From a checkpoint of a small mixture-of-experts model trained on Wikipedia: 128 experts in each of 7 layers.
Below are experts of layer 4 (counted from 0) of a mixture-of-experts language model. Rows are named router (the router's row for the expert), gate (a neuron's input weights, with its number), up (a neuron's input weights, with its number), down (a neuron's output weights, with its number) and show model dimensions 0-255. Each number is 50 + 10 x the weight over its row's rms, rounded and kept within 0 to 99.
Before each expert's rows: "comes before" lists some tokens at least twice as common just after its tokens as in all text; "mostly gets" lists some tokens that are sent to it at least half of the time. This comes from a sample of Wikipedia text that the model never trained on. Tokens count by the router's weight.

# expert 17
comes before: ",", ".", " in", " to", " of", ".\n\n"
mostly gets: " army", " victory", " father", " cousin", " flag", " expedition"
router:50 68 26 57 56 41 39 59 34 29 54 32 44 59 44 58 48 50 54 37 52 33 56 30 55 52 59 45 48 35 53 64 47 50 57 57 56 27 34 47 31 48 66 51 45 36 49 49 59 46 48 41 40 53 33 44 39 45 42 50 50 54 58 53 51 71 49 58 58 56 42 65 59 51 50 54 29 44 31 42 52 51 45 55 72 48 59 58 53 39 40 47 48 40 51 59 42 34 43 30 49 62 62 50 39 47 54 46 65 22 51 58 53 55 39 41 38 45 54 46 51 49 43 46 43 39 47 46 49 35 42 40 44 48 45 61 33 56 46 49 73 49 43 44 43 40 58 48 59 51 71 40 44 52 46 50 41 42 67 63 43 63 47 45 41 39 39 56 53 50 58 70 53 43 41 27 46 40 52 47 57 53 64 42 70 45 54 39 55 51 48 65 62 55 35 35 49 52 57 49 57 50 72 51 60 46 42 53 56 57 54 60 54 43 50 56 62 43 28 55 27 37 57 60 54 64 46 49 44 35 42 57 39 45 64 36 31 50 30 53 53 69 62 26 66 54 49 40 53 51 52 36 48 44 51 48
gate0:33 61 52 44 50 52 47 57 54 45 54 52 54 45 62 55 59 41 52 47 41 46 52 84 35 63 33 52 55 35 39 40 62 28 58 39 59 51 47 43 27 40 50 48 43 44 52 46 42 42 49 34 51 41 51 45 43 43 56 56 47 48 47 31 48 42 56 38 57 44 57 52 59 54 64 27 40 53 51 49 47 55 47 43 46 47 49 33 53 47 61 53 56 54 57 45 68 67 52 55 58 52 58 35 57 50 56 58 47 61 44 57 57 40 48 38 50 57 31 70 41 45 55 50 26 42 46 52 28 54 46 42 48 61 49 61 55 45 46 42 47 39 44 55 43 32 24 46 56 44 21 60 51 52 46 33 72 49 49 54 35 51 39 45 45 40 55 63 53 57 50 37 57 44 61 49 51 42 43 58 39 43 36 33 42 53 47 43 57 51 56 39 53 35 44 18 43 33 44 63 37 55 30 48 56 59 50 55 59 43 33 41 52 51 45 36 60 44 65 65 53 34 50 42 34 49 40 55 30 46 56 43 72 41 44 46 53 43 45 36 45 58 69 40 49 49 40 47 38 50 50 71 53 65 30 61
up0:46 50 54 60 44 48 46 58 51 34 44 41 51 45 37 46 46 64 54 55 68 57 34 48 53 70 53 56 42 51 82 44 50 44 36 59 42 44 64 49 50 49 53 53 38 37 36 36 50 29 75 59 41 63 45 55 53 44 48 47 55 41 68 63 43 53 47 48 48 45 67 51 65 44 43 56 60 63 31 48 63 65 43 51 55 48 47 66 52 47 47 52 52 54 64 44 54 36 47 66 45 57 55 49 43 58 48 45 31 63 49 58 39 53 50 48 52 51 33 45 48 63 33 58 52 34 57 62 54 41 46 43 61 46 35 48 47 57 37 47 68 45 52 48 47 46 36 60 59 39 54 51 47 57 55 31 32 34 48 57 59 62 53 43 48 49 42 46 58 59 60 41 52 52 32 66 37 37 52 48 70 54 61 57 56 44 54 53 49 39 54 41 52 43 29 55 53 46 54 68 66 38 55 60 51 48 74 46 40 27 52 47 39 79 74 42 53 31 49 59 54 38 46 51 51 54 32 43 32 43 42 47 76 35 46 45 65 57 46 54 52 52 46 39 72 65 53 39 46 40 58 48 32 41 42 46
down0:51 47 50 46 35 57 58 54 43 51 44 52 60 43 50 37 50 58 56 60 55 57 54 50 31 52 58 44 51 33 53 47 60 46 36 46 60 45 50 37 38 36 70 41 28 50 67 48 37 56 40 70 32 33 54 45 71 64 47 54 52 35 66 32 53 41 43 33 64 47 49 38 41 52 32 42 45 57 61 53 46 64 51 58 31 49 54 51 48 21 52 40 37 56 52 56 48 53 49 55 55 60 38 35 63 55 31 46 56 61 55 44 44 50 33 48 53 51 68 67 45 47 42 48 57 64 67 52 47 55 45 45 63 56 41 57 52 37 45 43 48 36 34 52 47 44 52 47 65 43 52 53 32 63 47 50 36 49 48 47 67 56 38 46 39 62 29 60 42 57 41 49 45 35 54 56 54 50 39 54 65 64 59 53 58 48 61 57 52 60 47 51 61 60 30 72 61 88 49 47 43 51 57 58 49 44 49 50 58 46 47 56 39 65 49 35 62 53 18 39 53 52 55 46 57 47 41 55 49 67 47 60 74 51 52 54 46 50 39 45 67 46 68 56 51 51 52 45 52 34 50 44 54 57 48 41

# expert 84
comes before: ",", " and", " of", ".", " were", " in"
mostly gets: " workers", " fans", " students", " soldiers", " evidence", " reports"
router:61 55 38 73 71 47 50 41 47 43 37 50 53 47 51 50 56 38 61 55 63 42 37 54 67 49 44 58 31 61 41 56 48 41 51 45 51 58 40 47 46 52 52 68 46 45 49 46 73 27 55 45 40 60 31 45 53 46 42 40 64 59 50 56 51 47 53 59 68 45 47 71 49 50 51 51 35 47 46 53 48 66 38 51 60 41 50 54 62 36 52 50 49 53 43 72 45 51 49 51 49 56 44 51 52 58 56 27 50 53 51 41 47 46 46 35 42 55 58 46 59 48 54 47 40 35 32 56 41 32 46 66 28 38 44 37 27 63 51 56 63 59 41 59 48 51 45 55 69 74 47 32 46 46 47 60 31 54 73 55 47 48 46 63 43 53 33 40 58 49 49 50 40 68 44 42 56 49 39 50 52 59 66 42 70 53 58 56 54 56 42 75 56 51 27 46 56 63 65 62 49 58 64 39 44 50 28 56 44 50 49 56 47 46 43 60 52 38 43 63 43 34 48 74 55 52 38 46 39 52 30 65 42 51 66 56 40 39 32 55 47 53 50 44 53 52 48 57 42 36 42 38 67 49 38 63
gate0:48 58 50 56 48 47 37 38 37 52 41 33 51 46 37 47 55 37 54 40 41 51 35 55 59 58 54 53 69 57 45 51 26 64 56 59 24 50 52 49 31 70 53 64 54 34 40 38 44 64 55 37 38 53 56 58 52 47 62 33 64 44 57 52 32 51 59 46 54 31 53 55 49 46 43 33 58 49 43 54 52 56 36 64 54 45 55 36 57 57 50 51 42 49 56 55 54 33 42 55 63 51 54 37 50 49 44 51 61 61 46 36 71 46 44 46 44 45 65 56 51 51 27 69 57 49 43 32 56 42 48 42 42 40 34 48 37 44 57 61 57 67 29 53 33 59 51 56 40 54 42 49 38 48 44 46 49 48 63 55 55 47 49 69 69 41 58 52 50 48 35 57 50 27 43 29 60 42 58 67 60 54 55 49 47 50 52 62 47 55 68 33 63 55 60 46 48 48 44 39 38 59 53 53 55 54 71 64 55 51 31 44 55 33 67 63 47 48 63 58 62 44 43 56 38 45 35 45 55 57 46 62 84 56 59 46 52 52 57 59 48 33 34 47 64 53 45 51 43 44 45 67 51 53 38 51
up0:36 42 39 42 38 51 40 68 55 36 50 45 40 54 44 43 62 52 58 63 24 42 44 49 57 48 74 49 43 38 45 41 48 47 62 55 56 45 52 55 36 52 45 60 44 47 74 54 52 58 52 49 61 60 47 53 51 52 63 44 51 43 54 66 72 38 44 43 54 57 44 38 28 51 57 52 51 49 60 46 57 52 51 45 60 52 47 32 61 68 48 52 51 42 45 33 40 38 62 42 53 59 49 59 62 52 46 51 70 53 62 30 49 38 43 63 44 42 41 58 46 53 70 47 58 54 43 35 58 46 37 58 57 35 42 54 48 58 48 65 41 53 27 31 64 39 44 29 40 58 45 44 71 54 57 61 48 31 36 43 51 42 48 45 39 44 36 49 28 41 50 65 48 39 55 60 60 65 37 47 57 42 57 49 60 51 50 53 55 53 45 55 48 56 50 40 49 55 54 60 55 42 38 42 45 28 52 34 55 57 43 58 50 43 44 53 63 58 67 39 25 57 61 60 51 60 46 48 53 69 62 33 36 46 42 54 49 34 34 43 66 66 43 38 25 38 42 30 48 58 57 46 56 63 46 48
down0:61 49 47 53 63 50 62 42 63 41 63 60 59 57 62 63 64 69 45 59 52 73 52 38 52 38 44 48 43 38 42 51 51 48 49 56 57 71 43 49 70 45 55 55 60 47 58 40 44 43 26 52 61 43 61 63 44 40 47 40 64 49 49 49 54 51 34 42 23 50 41 46 50 63 54 49 39 62 61 53 57 55 57 55 62 53 47 64 38 65 50 49 64 44 66 41 59 68 73 66 63 52 62 53 51 44 74 67 60 55 66 61 53 39 58 60 61 45 44 58 48 64 66 47 53 44 53 43 46 59 51 44 59 46 53 49 53 49 43 42 41 47 51 56 48 49 47 73 68 36 36 24 41 59 32 62 62 69 51 45 59 50 64 47 40 62 35 51 48 32 45 24 61 60 44 48 36 45 63 57 39 39 45 49 41 52 47 49 39 45 52 53 63 44 66 47 61 55 67 45 52 52 52 52 61 55 42 64 57 48 52 48 54 53 58 51 36 60 53 46 41 55 52 52 50 47 53 40 46 58 59 54 30 42 54 48 58 47 45 59 54 46 45 20 36 60 70 68 62 41 38 52 53 50 70 45

# expert 20
comes before: " with", " of", " to", " by", "==\n", " in"
mostly gets: " Preceded", " contract", " ±%", "See", " Notes", "Species"
router:66 65 25 58 46 45 43 59 39 47 53 37 48 54 44 53 47 37 56 56 49 48 32 55 65 52 44 33 59 65 62 79 36 59 34 52 50 63 35 46 41 53 63 48 50 45 50 39 44 44 61 41 37 55 38 52 46 50 45 43 51 56 52 55 58 45 51 50 56 50 44 65 66 52 47 54 43 46 31 49 40 60 56 50 63 36 49 50 70 37 33 47 59 43 43 71 47 44 55 43 39 47 53 49 48 50 52 46 67 56 50 46 46 53 40 29 33 67 56 53 51 57 46 56 39 45 37 53 43 29 51 46 30 26 52 44 40 54 49 61 58 40 42 81 52 45 52 56 60 69 63 55 42 48 52 31 24 44 78 57 48 59 53 52 47 57 42 51 63 36 60 61 54 60 69 36 46 42 47 48 46 60 51 44 56 36 48 56 39 46 49 57 60 64 36 59 56 54 60 63 45 68 59 50 67 58 53 49 48 56 63 49 50 43 45 53 62 47 55 57 50 48 51 64 56 55 44 32 37 44 19 62 54 45 51 53 48 49 26 38 39 47 43 54 57 48 67 48 55 47 36 44 62 57 42 54
gate0:45 65 38 42 53 43 34 55 35 38 62 33 41 51 46 50 46 48 47 36 55 43 43 40 46 52 49 47 61 62 58 49 55 49 54 37 50 42 48 48 66 63 58 52 47 62 34 49 53 53 43 60 65 45 46 45 49 54 53 58 49 42 25 48 58 45 61 29 53 30 62 56 60 51 41 47 58 52 45 42 40 68 51 51 58 48 48 55 51 68 48 46 60 30 49 55 34 42 53 50 48 55 49 48 66 39 58 44 48 38 47 39 53 52 50 48 31 27 45 45 62 52 50 50 54 49 34 45 60 51 53 52 55 40 34 62 56 52 44 51 60 67 59 57 41 63 56 71 44 84 70 48 49 42 58 56 39 39 39 40 67 43 47 49 64 62 38 47 49 54 34 29 55 38 73 37 51 60 71 48 50 50 53 53 69 51 46 34 39 43 53 60 46 65 61 66 41 39 56 48 59 60 43 64 53 40 68 40 47 44 69 48 34 47 39 33 36 63 46 53 41 65 55 33 53 36 63 63 66 44 54 47 62 47 41 43 59 45 56 46 46 44 66 31 59 53 35 35 48 46 62 67 44 49 49 40
up0:50 40 42 64 44 34 50 41 45 52 65 28 41 63 59 54 38 62 29 52 48 49 50 59 61 46 57 66 40 64 39 55 57 65 49 48 36 37 34 42 47 46 45 65 57 46 31 47 52 33 73 50 65 54 57 48 45 33 44 39 44 60 64 52 48 29 44 40 48 46 55 22 53 51 53 51 64 56 55 55 40 66 55 44 40 55 43 66 49 48 34 47 46 34 55 60 61 66 51 60 69 45 59 45 54 48 61 41 54 61 41 37 55 46 41 62 58 45 37 41 55 39 76 48 56 49 52 36 32 45 57 37 48 47 33 60 50 48 50 48 62 36 80 54 59 59 49 56 65 42 45 41 37 56 46 27 64 47 43 42 51 59 38 50 51 41 35 42 43 54 41 64 56 32 33 45 48 53 40 43 34 42 49 52 49 45 58 43 51 30 64 51 45 73 47 48 57 47 59 45 43 44 36 52 31 38 43 48 48 49 47 55 48 62 49 48 44 52 33 47 37 56 45 52 60 37 66 26 39 44 49 44 62 37 44 39 54 61 62 46 57 44 52 44 51 51 46 55 59 42 51 71 41 57 48 45
down0:75 44 37 40 49 68 36 40 39 33 49 55 43 41 66 56 57 46 60 51 58 44 60 51 54 32 60 46 41 53 53 63 48 54 43 51 66 40 62 28 59 62 42 62 58 48 24 45 61 57 48 39 54 61 59 31 42 58 61 47 63 43 61 52 58 62 44 43 54 33 35 45 42 52 62 48 49 49 40 40 44 53 59 41 39 34 47 42 39 61 51 52 53 62 63 48 58 49 33 54 52 43 62 48 58 53 55 50 41 66 58 57 46 44 61 71 50 55 67 50 56 50 56 42 69 58 65 33 61 44 52 38 50 47 55 35 59 37 49 54 54 49 57 66 64 39 42 49 45 48 58 53 44 48 40 52 41 63 68 64 45 46 50 50 47 41 39 47 59 56 48 57 31 59 62 49 51 52 39 37 47 54 68 39 52 53 56 58 47 38 50 40 55 49 34 76 53 35 63 52 48 62 52 38 38 46 40 36 38 50 47 71 39 51 60 56 55 50 64 47 60 49 48 61 29 47 40 30 61 33 36 60 62 40 48 58 67 63 36 61 65 36 52 29 53 49 53 50 56 39 52 50 45 31 36 38